Experts of a small language model.
Size: width 768, vocabulary 32623, 224M parameters.
Experts: 96 SwiGLU neurons an expert, 6 picks a token, a sigmoid router, a shared expert of 576 neurons.
Below are experts of layer 2 (counted from 0) of a mixture-of-experts language model. Rows are named router (the router's row for the expert), gate (a neuron's input weights, with its number), up (a neuron's input weights, with its number) and show model dimensions 288-383. Each number is 128 + 32 x the weight over its row's rms, rounded and kept within 0 to 255. Numbers have three digits each.
After each expert's rows: "gets" lists some tokens that make up at least twice as much of what it gets as of all text; "comes after" lists some tokens at least twice as common just before its tokens as in all text. This comes from a sample of Wikipedia text that the model never trained on. Tokens count by the router's weight.

# expert 13
router:106157185167147163159052137105117193176166127088093093123136148165104092098142189104124159157146153082191133074170065105089094186104150176170154109077120107122133065097142127126145114102103149140130139143162138180113072168149138095243147146142124150109102068106131116125109080174096148072
gate0:137104167113151174086116166071121101160115129123076177165145126056078138141079126168071089171075138141154145151095101110146156097166116144186148140167151128087187128107157103093127117129155112090105176040119154077090173148140156127147116112159127107110156119119188174150133134083110064120
up0:126083128113130162124076175134144120109056170130099192110135141105160133113134177136111086124082126168119120178140093159105120118135061134135108146134190050110166132179120044063163149138101141167139139053137125192139092106102127157108138093124144081146147138142135114154153129115113163132
gate1:114112149089121137116122125141127100118168159175156187170170129089116177164136101163130139049149123148116163146124154099128138093141129090143161190161168153126116165176087117079138097088124113125123142153146096099197118085064184166102159119129177182089153073103156084102138089149097155102
up1:135161111131128147117135132143043137134093103154120138148100092138146156120127132052075117097121102121135152091180165179044118148129159074177093122066057159153149132181167130098097153104123103105095108157097141130131154151121129179116131141117099131101148117193150107174169140108135136122
gate2:116116126104128091101083086075150110102194144146138141177148208098130138118054045150128097115145118150143062121118212125117135173117116163105113153106150091172108155107094087101119157135090105140138206134116104170141120083114141098109079073123120115152100126117132139185136132100129107118
up2:129139163159133046090082092138070121132147190083132136168157097117035155173157091163162168163117120154144152097139132119210156117137131110128153111101122138107151139103122090120118138101056123125124071126171125114133101133172143119133131118151118156174136135143072201128122134125133108109
gets: "the ", "a ", "it ", "The ", "as ", "- "
comes after: "\n", "was ", "that ", ". ", "is ", "to "

# expert 45
router:208071105111100102146118170217160122116118068132163156108139118120145138117153098072115102178153165174105074136120110139108164086063062092087153193127160129152156157167112087137122124169162122098148142138193137198132121130082173098118136171084123108169117057127152116124162105147142167153
gate0:130123149134091148117088125131111100210125132174122120088144162083158134132152118185160161074167103171134091090145118145139123151147145090114143098147143133159100116184042111103152121122094147147124119075117091139144089120136107102170164128147177168097169112070129081136130070182168132129
up0:167104156199081136105061129082110121149174145106093093078157138176185123152112088118130079154089148043106194168115165119149113135110130107150091146119106109142086091138130134113176139182150061128078172059177150147101094106145112154149088179142131173108124129090095129112136155167103193150
gate1:128064137117174097080137139148146106181158144147090142135090191139108128178187162135134129105157122083179122110153140108168058152119112118135145125157128126162134085133117146203150146143104160091066114105140129198103134123143173120060140110097142173098151125111133121170165110151161099082
up1:151146157124086081067164102137150100122123122117071148096056153122157186178191202124085129145124121058146123164114126100142133147086125082098115158128141110133128168196100096136119144114175132068171103152169170163078092132087161157027141130106130161092099126104147144147126156167129184107
gate2:138127183109129111150169098081113089186141116180092133201255123067150113106112156177142167092148110105111135139119140117113094163088151081146139135115165140161116097145118164113110120112099084133111091080035093121064197162135038138131137151099126098070131139145119148149167060102113101139
up2:087124109132176143131118129153104068095170119110139110122097088137139116128136077143168119147194159084136160105158127079138130095042082131132196142163118144071168082104128135192123133151065147136111058133190104176131158112127103176160116072137169122190149123091129144145162141104110076114
gets: "| ", " ", "0 ", "|", "; ", "— "
comes after: "| ", "; ", " ", "(", ": ", "0 "

# expert 25
router:121135090117130154174107174101122124117173094108087147042145172135143147141127136113114141178152133111149091071145036178072148164116171154133120087163160182163113147084099134098163118157095119150143135121175115189142167182058107132108137102145141130132127117187119094068116134087134116169
gate0:156071133137123072128132104146143080140169118131073177155120103101074097149114137175135131135158099113099119125127136137132109142089061130165093112142166121071129125155092159156133130110169193143129108075105152140149087190168085104128135096075160084088157082110153108131158139121169124154
up0:123155124143121190177083113110161141148088078190142162093154201146185085083094113136149081119127116140142149143174174145109102093087093132089074176104098167067113128146045126108147135142155076081163128068120108090186125086123137109118144098172136150093157131157177089125073078121132128105
gate1:155112167161116137136149104144114045104127085105115144141109142090151118133176115093140118098142144102084127142137101192099117134129113142149121135157089135169171089131101113173176157174108197116171150091186104125164109128121133134150188114145122188111106141064134128124186101152143132174
up1:185122153159108114099165127115158054112174099161097119100117043113140095134176187152155116116125095072103092163124158108127160140104113163129054106128155137194103106145117074154132155181129129108101145138143111157108154179109130122141165118125118083105119173119172113106112171155065140137
gate2:095086067112133101117137113109180184158169135181093158067126160094130109168140110129185090107158182121144215101166141121115129141106202113116134127176167130125164114159147092121103086106074161124137130031093102105133107149107158128112150138167140182172187114077126095160173096091136156127
up2:142106135120131113106129127045151152138155057114122151122120163115089130154130050133191136131150133125098163158130143139118144117121152129173123147145165137146152113169148116151106140107080112150126128059103135091119085151099149114091134065174129168236157083085144073177134104127081119188
gets: "the ", "a ", "to ", "\"", "for ", "his "
comes after: "the ", "of ", "to ", "as ", "for ", "by "

# expert 26
router:140133148118094159094106107162076124145108122140121100161058105134185164122077098147116125107136149138133173115077167105150091112133143157118123146120115098084131115154223150104133155104138125080082119141112135174070146122169170161128132121136136179153107157136109091085152110124131143090
gate0:081103106103097174097109165106101101173107147173111151181143146046098145095132123166178201135094141133152096103094155117153131125131151096088111164151090158117175159109127140079117131155087174127102190127093097114127177090147112113069137155193124141114097135155125107129121074142138150201
up0:120108120108130102240096161112137150104163155096093135134104115193145147147162130126157136128137140109149117071151111146125119138145130112053148126103108123144190097147133144131158109120115110129137103119122115127146115135152084096152089094096119118123105136098104158157133084102134173173
gate1:141106077103179137130085146142148146108116111163156185138128148068135115141098085132135125119133117186137126125106150083165076158146133108099128180140123151163108085143139147103144141084071135172130137113105075098196107118130104096209112157176170102088083147077119130146093156113142050148
up1:108143123151147177105136100139223176190153148164161087115129082151127120195139164167170109144068162094138093157141157122144151146066115063151102087146128177053094121129101127139127159150164071099192068144155102120104140119133135167104168144106077123069169081069096110111142061131150107159
gate2:105143098166114120134093137165120089091123125167111148073179146155170162154125095105145084115140135149110156139077138106116113174110139102075158096085124123152112098109130144146118147108116206146131128135137188075150102130155127082158142168185185088164112098144151101137213109130135065151
up2:158142114161127109135123105105117158124142208116078130149166136031136135124175172107107131128126138169052118177193121135111198110162119141123139148132090165116070054097117117122130082066130120075123073169078120100176149123109105130120148077143126066144115110145167178075085093084079178123
gets: "\n", ". ", "- ", "\n\n", ", ", "The "
comes after: "\n", ". ", "|", "\n\n", ".", ")"

# expert 11
router:133115150111143114088064118082194164175158047129161152140115123132148119210141110143099089149158119080173151139058089127089138140084158130148178114166102200129157082138124153133173171162100111067119138142056132100092149089154117127174130164045207111081130103102089126069159076144151081103
gate0:131125113147120156142137108114063057165138106112177163109185139126168123165114119155135118143081063073134119145149199121072093153147150101128109188127098164118095130126131106103125125116090147097138103117116131133155158164203100074154086125177170147097147077135095109108102103048107156201
up0:090150063124095109191098133095064119097117083155163151163118106122137162120114072107158149076109130140080114151153149175081175084122129104119094128108153169132097155100130150186148139134179065126113177118094193187134137165142132124118063149120148164114113129144164094114187134107129137094
gate1:154129128166133160148123095110120103203112115062161109143116180151105102116144151098086150114149099170121130060113108122112159097207121151166124110157184061140110125148138196134097101096084132081123167184060070108163139147159085130188081169149148150084120174101143132108121144115126185094
up1:116100161082105127122147156167135181059143142118078117155116091139183122140125098181159109118126097106124142113140132129155133155074132099105158178109073141111120155123131072134132167141166143107105104067158167130101130129121119148104180124152096158115102128178145110167111149145149082154
gate2:076125164191185106144087113146135156144161174158162139131136163109124133108123035180250137126113145126112148157114129098129146082160138196156084117073120180145135094140093167141075107145093154082127104167164010124149138071124084115115167172178121141121135185132089133097089130111076167139
up2:130130138076150190140138096093111153163083097120143098086085066124033119173105114158074169140127173127201114100112102157040125162158097070143148195222148103171132152140080132126093161105122177145185141091168142121101144216164135075131153179072188102122145098101156095072101120144122147126
gets: ". ", "\n\n", ", ", "\n", "| ", "|"
comes after: ".", ", ", ". ", "|", "==", " "

# expert 16
router:141123083067124130149072095131108144146119100119141103156115103168157125138109135112102138100116146129103113080119122109096112144145182122128123136153087131047120077129161189171131162110148105115158169188121117156086115077117130127161145075141156112170142074135099108136105078094170132179
gate0:065142171201133164182054119086132137140143096189070190106166151084124069091103136104161107130153091082148156140063159088116125112158131136167125081124113150093157118181102191130118130107101171098133140155147108077193141148113145111127138150125100205141076117115089138083186116102135092132
up0:140110110099150126186093101189132118150137138105169114098127141129122129126173167147165178128137098111122083096130147072135162097144084162044179112153110160108138112158137111130087153136165124106171121166116117104195133182105091194157074122158159174177102127143118106130093112088065091094
gate1:127170138127144130149087151143115106158138145151135128142162124103148131148107206099143141149146150133108170058071140159145141090109138168131139091102120121165121109127100127098140102118109132115121167096248118159215131211104159165125082113134192120094122138112125095176178078079099148154
up1:147138102087104194131149091107144136098137151150161121122166146093103141127162125109138121104119130146112109165123129125105096174129137098193101153103066120129164078111114117176088226106182192128097113108055119161098098137114068101052171143112126119101166115150164171111160173124115116112
gate2:137117090188138148190166145154144165168126132112048136122170118160102068131161150124190113145168093134155138110131151127107111153147127125128083171210120152084127091120148141147071189113155169104120145083139079122166136146110082113086105158127131153071153114080148128170149148133172094170
up2:134108096119136117137138083122084185157158169121111147117094132210095108183122127165171181172194064140132100128147107155133139104160061126089130161120112158119131111122129159153136047106107166072120141116157111111109079096100161145108106115113135172123128105136160144111167148071164101114
gets: "\n", "| ", "201", "The ", "- ", "200"
comes after: "\n", "|", "201", "\n\n", "200", "202"

# expert 10
router:149154144122162152104102141219134163173088144131121155125132133166136134177161131149102134125082077164162132220142138150115165113151139167110132089134110091193115142174154170172113168148124122099127145099134147175131140095079110182210156173096162123141075104178091101067149107118161124119
gate0:068121158062147171115071115075133100179192170159073114115150132131139106161116112198143157118140139143107192139079091108156127138082121094133143168120136131179157108117126152116221096098094142108086137067104139111180136115189129098132141163160177128075083147110123116090161139151172090162
up0:088100062130114123105112098153161069120146105133125132111190120153152126181093170147093151130122157165155141150171138091177136103166153156125162153117133129177138143090129175088170065111117126133114098101149137110136169092122067157110155169151202146089141133162128127092160128111124106120
gate1:086097041146130127084079134146050142138137106178044141093113149109083097151072120134144168087137207140102115153108092152090100117143194131162121129140168103133087159115093135106113141128069100078140125142084095165117144138124171121119161151097114167104161142095110110154105119128101171136
up1:099125110149113134157096156108081168162187109100104184101130146122131114189140180137174124052124189085125133142144160095065101077172164157128143086092150089088116160117126112163112127100127128090089128181114081232129098116220137133097143124131122110142100173086128184077144078127130148075
gate2:090088103128141097082085166098084108163130117156101116115159139165152110166180150092121148109129144173152121147119193147102150117128124141135119165128138170109119122161137107173157136144070201177139051134136139175126115137168144094147124147092185123111140131132086058144113097135154121136
up2:110057098115131107087103143110152127124117114149104173111200135178165120202169120114128104112086111156182076086109172136117097117138121154117111161145152169125131132163158127171177166164065163153159081128175136187147150143171131095134138120112146108107163088166102040100130126138111105160
gets: ". ", "| ", " ", ", ", "and ", "; "
comes after: "| ", ", ", "and ", " ", ". ", ") "

# expert 20
router:157152104182127203114081086168130117187148129195086139178141129147181135148126102175156136163120151118160088129131123093137126110093126103177130156098116190121140134131145168121144100126155155130073098148079084200117127126118142140118140094128088130131127135104139131084156089082132113124
gate0:134159108151139168138117110124132113119157119136141156114177100137158134139115116125135196076138111154125093092184131143157174074179105206079130131107107075148076149164159153155113113088187169058113132141118123172168193154167138143164075149089152169105082127130170080114116142157171129114
up0:139091176089091073039114103110130127187171110129156079102105142149086143148094168145116103165152132125158176100040123130080078144108157058152134136149151153145140131099130085141161162124110108164122119151101143121075088125080132118114135138176094105110196133181075177132190169098128114133
gate1:138161107173098127150122139103139158174144155123093156119151123160113114120129159139153103079101137109130132156097180143144022083111143119108154152153132147167173084110148205109072165074081148132070140132088101119133093164154142058147149170193169096079140084080169095123145097161157063134
up1:157110077134171140120131047154127089139146144134142150148152183102119124188159135132162120116118091205125175127123117160151157114129150053172147176094123119061179151113167129145089123120142084116137173117157103093106162127107121153123146123109214198168143181154112123149127180116122109127
gate2:116127124183079179114177112111080084133041140092065128166162105145104109086087071129113143058119095124123098135157152170088052087140173130115123073131100181204121133106164156110139132144078153199063143097165114172062150101115130145146099085118201107154120122115140104032126200053092100099
up2:154173128146089112045103168107068122118141139151184101078051127077133146121121175161154165174128127116116096112093090124154157112118136153090121121121173145103110104139113107157128108098101111105136116156147096150200067130157128089151143141163125128120147159081134182138157091156130114102
gets: ".", ". ", "\n\n", "film ", "series ", "game "
comes after: "the ", "a ", ".", "The ", "s ", "this "

# expert 8
router:132124133129173129175143180120149151114124119070120151142104117138058108120101130194130167124156124167122145104103096062058086127112161137133099062149100063171105105128115176100103162112123158196112141121121171103177154208225181168174130145171171120133125133090142089117115152163176094138
gate0:168103136154136129209081119172155091167198085114125167065167122149082188131135126189126106094138158135128129165114165195148075054109133107138159078101118194112141059129117166115163075143090183158130088105122132108113134145111103169145167093115125106137167140159139174142172107102131148106
up0:116150165111093118062080147152140079075053097148093116162058082109152157111067106064106115086139122103153103114147104098116143098120152118156083149095153139144122125116097124056125130110126046147110188147136068141124073190113117154111152114137149111112129144143088171151094181121172159177
gate1:169141121150093064153132133130206125148165120146109181112156162169117157157120180148089063169120101116092125095115105131091126144127130113157112093140133116173122098164139137153079090093095119119128142106120166120094116090183155104155152083080103106129111083121129086140126112104177093144
up1:147167124083113162121109107122075176151111166157105079180093166145112110148131069151149160138156149096147148156208104117131110141163123161134173145123136160098096100130129155089141144155161126181109125175072110135166113129143134166079099188166135190151164174104126183133131117136037183138
gate2:066137166177106187132089155123164162161080086146098121167184193114212076064166156134128155148188107109129135121150148089114107174081171146140135123117078157078132108128115130106156113137113110091146180110126062106166137160130160083086125140100141094122116139140150104158154121156153153133
up2:191148098112088158159144090117084181067170122093159114094134161114144129175068141178151140154100113143168096055191154133135064154145148110119158098090166111094131125125146140102131096114125187153091089139122149137132124116131159121155142110075128084152106092137106165094072184163119144106
gets: "of ", ": ", "by ", "as ", "was ", "\""
comes after: "the ", "to ", "was ", "which ", " ", "who "

# expert 48
router:130183139116124109165117167123093104141143079138117156075143154135104146163074102132139114116163139121123146150142101126175102127116150189134118127179080133139156177199255134103162095137134121130110139123139121148162116104080169107170120118147118070126098110147131101081133162086124102115
gate0:139097148129147077124099134149098105134163138117154132142129124143082110090035155126106105093097110130126099108070106173160139116118124154165131115126142097137144051079080108103148110089091106074050130121107136109154143128116171132111123167155132155147108125112122132104189125091141085158
up0:182159086158127154153118078122121130128150141186147068146131134192159123102169095129223192119106093142150124149126066170154169089127159075134167157102133117119080151134137105101082132180183047122111119140062099147139069119148106123100090106143082111091135130126143124125086091167201150174
gate1:134152092129135203119132152146103144072140166085096111153170100110144075148182165163075113095139070174145137125095113126118118187159122091075127105163145147150102109138075101078165146105148136048125179155110064109168099126064133138152098173127089103186129131078140096091162104131090141174
up1:087093145181123131115089131134151138131185144203160132136114114125075093120147128127113163125143122163176188123173092073068188190153145141124097058125139111086129147146116120062082133185132134113155154112156146188118126147124166105119157170106124116171137122226157067069186053165166139120
gate2:124141136219126154148085145120130089208120122143118144108167114121150133124112066152227111107128085096133162146109195141108114136160174147093157154083134153072150101147149182114099136099104148162111149071151141180150184101110142093152146130117126104072145115083128119124120096133092107164
up2:183146145171075162143118115167127135138201166121150153128122137155151134151100160097141088103133207197146145148104198150133142089109093119084117172120160155170205131095171081140143128107219162151103103151152108138108087132139182114149140137135141121146112142110166070086103173085146191151
gets: "| ", "- ", "\n", "|", ",", ": "
comes after: "\n", " ", "|", ") ", "- ", "0 "

# expert 46
router:171148106065096148133150096155213123154078082153082176216078073142122118137124088115179136115081153095140119161095104089120130181110153186142167123110110139159094097145158156159153123157082203123112149138110119163144156159048124138104193150165088099134128122107138163100108078139155070118
gate0:078130167145164138186107167063132130179186147155160152169163093110071086147182083149172134131132137140089163120135105108118199118148114122127147143095138107116184121120110110073088106139124161122119165099099109093136141151180109151111159136120115120155133096102108119085102108120133125138
up0:167118156145119130131120115133114101085111140111084076099100162140209117085081184106112115138177113123167113130141130110140130142104151123148082136146133201153065139150137150123150166154126109103124125126194122090120113130073118140145131131125127125107091142125108172185121091145149119128
gate1:094050176143152120085147114108071133106186203151126116093176120081082136117097133181089081121161107172086165079141131188130155089161118088113092142146128152177101054115093151127110135118118106150106164111063104081120049088141137146208150120139140158106069124099078039139158099075146103131
up1:141112143144102095116164191112111159100079118162152116130153146144172123128147072171122125130143094197156134095144075205117143071134114119141122058148191153123130156084164062129123097093159121148031110068170108148157136115108136146143075117203091129113126167139073051154127105107067137125
gate2:116155173196123135180113132131093122165137165159130128118139203061115123092149126164114160132115123101163168100122162186149119064128124084146114122055068187069119068138137127100194084127118118152138133088160131126111123080124110103133044170196166087092110089079158123147113129092182095109
up2:134116180096077077117149180107113113147136167124141107169169125167106087123143162156098182139080144126121136151139166144093121096170112151187130101121077149143116116117142143061105029112063170083145159092178112178117102140088140133157038120159129159100129171074061108095073165121139085120
gets: "was ", "is ", "The ", "were ", "He ", "he "
comes after: ". ", "\n\n", "he ", "and ", "He ", "was "

# expert 51
router:154180125127177152146156118181138076127180090134132141205143079158106142112076103130120183103108133055115125128140134106115127138150133128074117110114142118131101056144181186147146137135161212126146166139141130096199170112148123109165122155146164115136096085132181117169145155156157077118
gate0:121072137100100122110131145147121117122160139149169190102135149099124124127152114156172133132141139099132139095105139146098128094082136093156148140122123105086181155150131089071164112140126120108081109076127137099209119191114112119131129152187146153125056229120118142081220048089123107112
up0:112130094165118093095081173142122160118176130122116140128110140122127119111105123136192166131093077089136166099144158089108126138079153169152133150130114086102119114155151150091133142095111160116132107069150073170195146121147126131130107133110117147122084161057082136123188166155128114168
gate1:134085114140183138143123150160145131136127177150135150107126186119153110088120134170152105061116097141099225142139134109131149097107128150129126162139168173107121127123117086122087130102131115113146193100089079077165123131039134143128159092155096113140087147068146080180132115092137146158
up1:121099124184083106166122162086128129131088136178116147165111138122100114123199119154066167120132132034113083174156136113146153115105073139129146118111109142116169102161078149146151141158122145087141153062118100055086098075188162151128070137125112094100104096186097104145136090089114158101
gate2:106173157101123115110116120090135032149067157191131112116164154114098159141128118044160151111153164113170164111125124127153115148089129132142083092076140074110116116158150066143102168157094139043086155092142067158145107108183107093090086146089103106106138120034096089148156102150169187118
up2:124081135089152093168128155119168137080112075100093129176143133083174137100128143123101140106121130113135102126120119111098089191170099176091053135119120106118165118200134117162106086119124052107162177135144155215113128134108117086132155136123095141098158111048213097125140078169152094161
gets: "\n", "the ", "\n\n", ": ", "a ", "by "
comes after: ", ", "|", "==", "'", ") ", "==="

# expert 40
router:165117119162173111128139091136135080083088125086113197133072168165142153084069163110140145121154126176107123111144128134139154116174185111123076112172182105175156143142135126121137116180125060118136136114128060113205083098145094128137122160100123059118166172138114107108099116087127149203
gate0:115164118132173163083134159132102144135111161133074148175143160165181090113052166111181153121113171114125125113106081128107123212122114126142086150132090183162181125165086110192118131109133081121098141062090158106138171114120108076146057136129088098065080157129126169113148109176135141162
up0:130093141079118114133146101085153098160144086137147093128159105109113146152214156142123115124159114118104167141167145196099117084108172122130156102133158102096119141086134180068105117154145169133145133178135118117122078111109142134129192157136171151136166144106141116091114149087130084083
gate1:064099127107138132126161088141140152148199099142128132111126182121143159113081159139139082159146186126143087159138103151083083128147125155098092141178159097054165092143116153137127100085157098101158113097094186123194101108194127075116166167139179081114142141068118126144096091164155102132
up1:102107186141103133159151094121124116109128129138161056112107131121124197081098151128131147101157098133116130137077192100150149113160139163111167161143121101103087113131153124147089098121170142146102126138092175120104115152152102084088100115099090103174083108102106124168134121100115066116
gate2:129170117111099129099142140097152088166126117155137100072067137110166086156203160124135101199150091180041121117058149117077103170155149106201127074134177152135116201091176104141133218114097130059058157159094112134126137111108067123184155158210106112116129158171142107067083170133132112110
up2:144181076165171198118151124161187111185132118124099181109127151172161123098159128117108143141089102165147129149106143129074047151132099141120107108119092128145184106165150100146156180155097074098116138107107131113173154136147139159101132167163118062070109148246112075097123112119124139061
gets: "the ", "of ", "a ", "to ", "in ", "his "
comes after: "the ", "in ", "to ", "of ", "a ", "on "

# expert 17
router:111151060143128146173126161126065147163136120138157106077209118129184110169074133143155137130082140148182089137164114114079110149135119137142103146127112191066111136104163179076134128130132114083063117096085073116120099132071119142149052050142071160121113103153126122099136084165167155118
gate0:155129120120139123098136157062132174154126172166164125069128121119109057125112151168072099091162164145080097110072120090132162102088148205141136075152075163095152190118107074175158145095106140145133166185142075076120156108114168112132083142159103130157134128107106077127075084141122114060
up0:107112140165096132109099117177130102115129137060113175155105147153105169122118125114115117153091076105195121169184135138137112151169112088097167151124144078117118073136131163078101072136159107090099102086128176178163080115141098123115142141110158144081110146160172194137211170135128131201
gate1:149167111146100131085113181113163167120168174120158174140124092136169134143174136097130134125156118155129106132085099113106122102117095128088053115122078164108071128073130087145117163110058139145209099148089120126104109138109150109153182125122120062110129160148131103123133084073174163110
up1:207170134173123097105102124127129104114087091151114144095170183130134099111149070147131122126100124090099096137149130114130084133178121151172124124079122113150108128119164128194110145159136142119159158139143149145175124060137124109121092061108086073143139047153121111130152135134101140127
gate2:138126172111133076149104111117117152122129104059134141112173137108097094124126130165117104114139071104141067155145175147116104173111117117148110175098091174170163141112101078093120132116160110114152110135112085089180098180103088116207112085122105128115106117131133103119117123094124115135
up2:123098101074156150155155124124150120080132179137104111150096099112120084176127105192146210105116147152057101123084160167165109119089106119173116115134164123125046184148142133148151082071103149216107106128108126116072196148119134125108186158069112176106149132162107141063103147102145159149
gets: "- ", "| ", "\n", "\"", "\n\n", "=="
comes after: "\n", "\n\n", "|", "- ", "is ", "=="

# expert 7
router:154157184148124088108128184133042098170161149153146113119154132176144136212145109176116143126085091148146109187077172119134108128114137104109181094157125146087161048152173144108171147150079093093147110093150159131138127135179149121140084099130107105112087132147118144114179115111153112104
gate0:076118133161103148126086127131119066173156147116094102122145202106109140133130133202097199090158155138143127161172136112151131145134130160108156173075060152116185153130114132091148140140135147149139179104135137119136128162178173067128159084150117150131154139079104101130184112172174121125
up0:120150156124137119077073072131122072138174140101162092164096149086087148140111139229141165088154101156144166123119133091118157088130155120167206155068123135117170135115144110133126081132104110142147155113100131181096121153151106123041131137091127120163142093129114155136173115155158129144
gate1:055166151121145114053087162162103111206160129104064131142124145146143104156134153118110134175157106133120086088154132137084138187115111132191110146094122200172117138157153090156145140139106071119055074153124121151142153152101135039188137166061135098155123139133122126130118142144170103088
up1:077115124085121117169091137122096109124148135161088131109156115135146122127120204113086107168152105085142125118112123133125084164096117167123118098137171201147081199132110088095134091160118145109125078171185119168125197134070118089142165154048126093141074106127139164091156111148142105130
gate2:070152142144078179169084170157130112087165083089132120082128128099119162117062108088146192101121098181083171123131115096141150084094154168158092071132041145152110083163150114198155128154090112095122148149082080133179137076140135069176098187185097094112146128124085081149113130108169106108
up2:074115146140049156184162136146082133128106140111116122114153102141124148168068143099123152138120092114139121112117117160157150149127135182173107086151148114129124103182172158115101144176096105128147148165092054162167162114170153147138106183152138095045107130132112084140113082120167044177
gets: ". ", "\n", ".", " ", "The ", "|"
comes after: ", ", ". ", " ", ")", "and ", "; "

# expert 24
router:111148188114168119091093103190097124152129116105128132100103163126149154083092100115106078117153131115138114135093128132119143077177110142119038118196084166140143147087146122101137081085116087105165123151158117132141154139161142175107174094111157067191154088151121138159095093115112167126
gate0:135115193113106103146182078098072098137114095092051108070188114157152123162151198131134117174120081097091187111202125130157122162090113133096144103151161118102116125109087105078174194102127099133114119149100143143156144089142136140161110097126155107126167145110155133122130144110093164158
up0:118056100159155148126132145074155100143139153149081130124095107143087157132141099150097170106144170086120132167099145125178103129145096146138119137138111162145204139091122131117116152143125141154140090108130113125062100153114081095123095160116052169108170187045119098099111149157102071121
gate1:083156135166057149172120116129126113209170144146121106174137200136170119148107088172113177100100134078193206112134101144091071176132077146124131134097162173207126110159150165170138137106129180139077166078127101086104168154123135070152188112100180154112162102123136108144198120075159074145
up1:188115159152126118164127136136152087127140111127064133155092099100136128118154160205118107154172130206088082159138125138126116162085168112139150150093131145102167120144140111107114084070122082080117106100117136093140101120099125212147040148114084139131127166169170153141131155139151116092
gate2:129123133126109136137135110066150062153107123116127131165152127103091158157117126198106172122137087134137099103088109066111106141151172138129104075182164140133082139118076069160134093026169172130110126123085140213199134131110114140144089143061123063063189161122179168148171143140176105131
up2:193226146133099098144108186099105152134188129103144134123146124100114087078164128130107153201158112140097126185117101147109177146163137129130110101108136071142142114086100147108117113152161124157057127071132104079104141098149106108143154150169199124152078137157154133104116093134149171155
gets: "–", "0", "9", "5", "8", "4"
comes after: "201", "200", "–", "202", "199", "."

# expert 6
router:043122112147155106115062119155125094150103133122129137134139083154133147144106122146093073112166081161105136153052135129125103150161153148173139168132133198105090137115146190164116069084109120179177176155135119124123054115168137077157119066144143131139106051125099120116149100089140141112
gate0:138148096233181158150114162110077166165164150141113141099184053152114153140112163131142140110181140120100130136095099116152150169180180132101163114121094174127132145202149060148128106128090134132125122125163148132115170163173084153147177117100174049111137140115116097150182082143145104145
up0:154140100199179129139135143121050157146138115116083133121102093172116212118129152100103109161181147122133139147108131123171087167141146123117127125137091183158176134199159082134126173172111158119105098144159127189106109137148093123138155102117117069087124110123143122187208111112110083133
gate1:143145109159134150128127174113137141198145097135150107146202166065175138136149140106081178086161118115103094121174159122101138166162087146086136140132116164161072155110135135151054229103116171166084198111122070120178184155183156142148141125163116166098143140133121103122130080176118127133
up1:115082117140163118138077113134153160168098111113082081119175147098114141131105105123121118121118147091158104128069130130157098074075131077165143157182108154095125067109170142125113127183114039115161150192168171119174132129115110084154064148115224123175096145061076092217044107107153115160
gate2:115160160055133123133142136132102118155117165143154156152144113092167090100125158176140106081200060135162180130130185113155142100172229114124093169113163131076100128158135139166123132148090107149118105073186147133171128135142098115147103168113119060090128120166147086179126099117157126204
up2:157130169174112110140113080067188123178175104182098117181121173144097164129156189132153168131144132190150110138108113147145134108150130123081132152086187123137092119106067185143134103127122120178136098166107108145141119142169088129084091144155113068098113153120123130090117102102121170117
gets: "201", "200", "9", "4", "8", "199"
comes after: "| ", "\n", "201", "200", "202", "199"

# expert 63
router:128170116183180134117166139107128142130167083146156066092132140142114158094151048161099111124215111096175125092086094103115123122121166114099140125141047145183121122130143140098128123098124110135047160150166124137152167110111074121169140158133118092146124165092067147115075111179125138154
gate0:115146126142158141115130170072102148128103153146079167155142131125166122120067054106094148109110169120150139108089108154163098117120143178163124130100114114086124092140061123146123093123139094104160133080083136125114122185136123093116118157152135111081157153102058100201083125082117089115
up0:091126155190182105134158142111105157140144165129083164135191165123193108106100050113148130108093140201159177067134102133156119098068168129120107144146112140116187101150122140123019079102146124144115130089131131083119129110128104067080142145155152141098141128104020125139093116108170119099
gate1:157179138137163129149151161113127161175203175119168138119162111137126138167086141125130137125056127099140097107061155090124180078109138124151073147109163170210121113095112151170161161149149197141105141152152107134192102124173169096162116148127111124171127103186102098114135121114137128224
up1:088116125125177061097133151105133086102107153121125188164127129081084129084078084078112206159187101103084100152185147050154178119136101144124087145074119151140125082130169094087145149116096090120107102142160175138169105151083119089141114119076082119137122089136196097145127100157096091162
gate2:145101078120154122148148142156132124124181129151157177143131106048146126103117113171128086140149162137192099111140118141139160186154143156055076168075122131122085124126048147126111093092133093203135132034091139125119082180055139165097142162087128101134139126121096147113065109126067113157
up2:131178152084080142161148034139112107116093131098128162158094116102165128161129095133111139137078113164147169187062173163113173114162133124160124117143178145111116148097091078144149130102132063124076127154122117112120089141112045125120161121193094127065148154149176120118125166139116154101
gets: "\n\n", "|", "\n", "–", "201", "-"
comes after: ".", "|", "P", ",", "C", "′"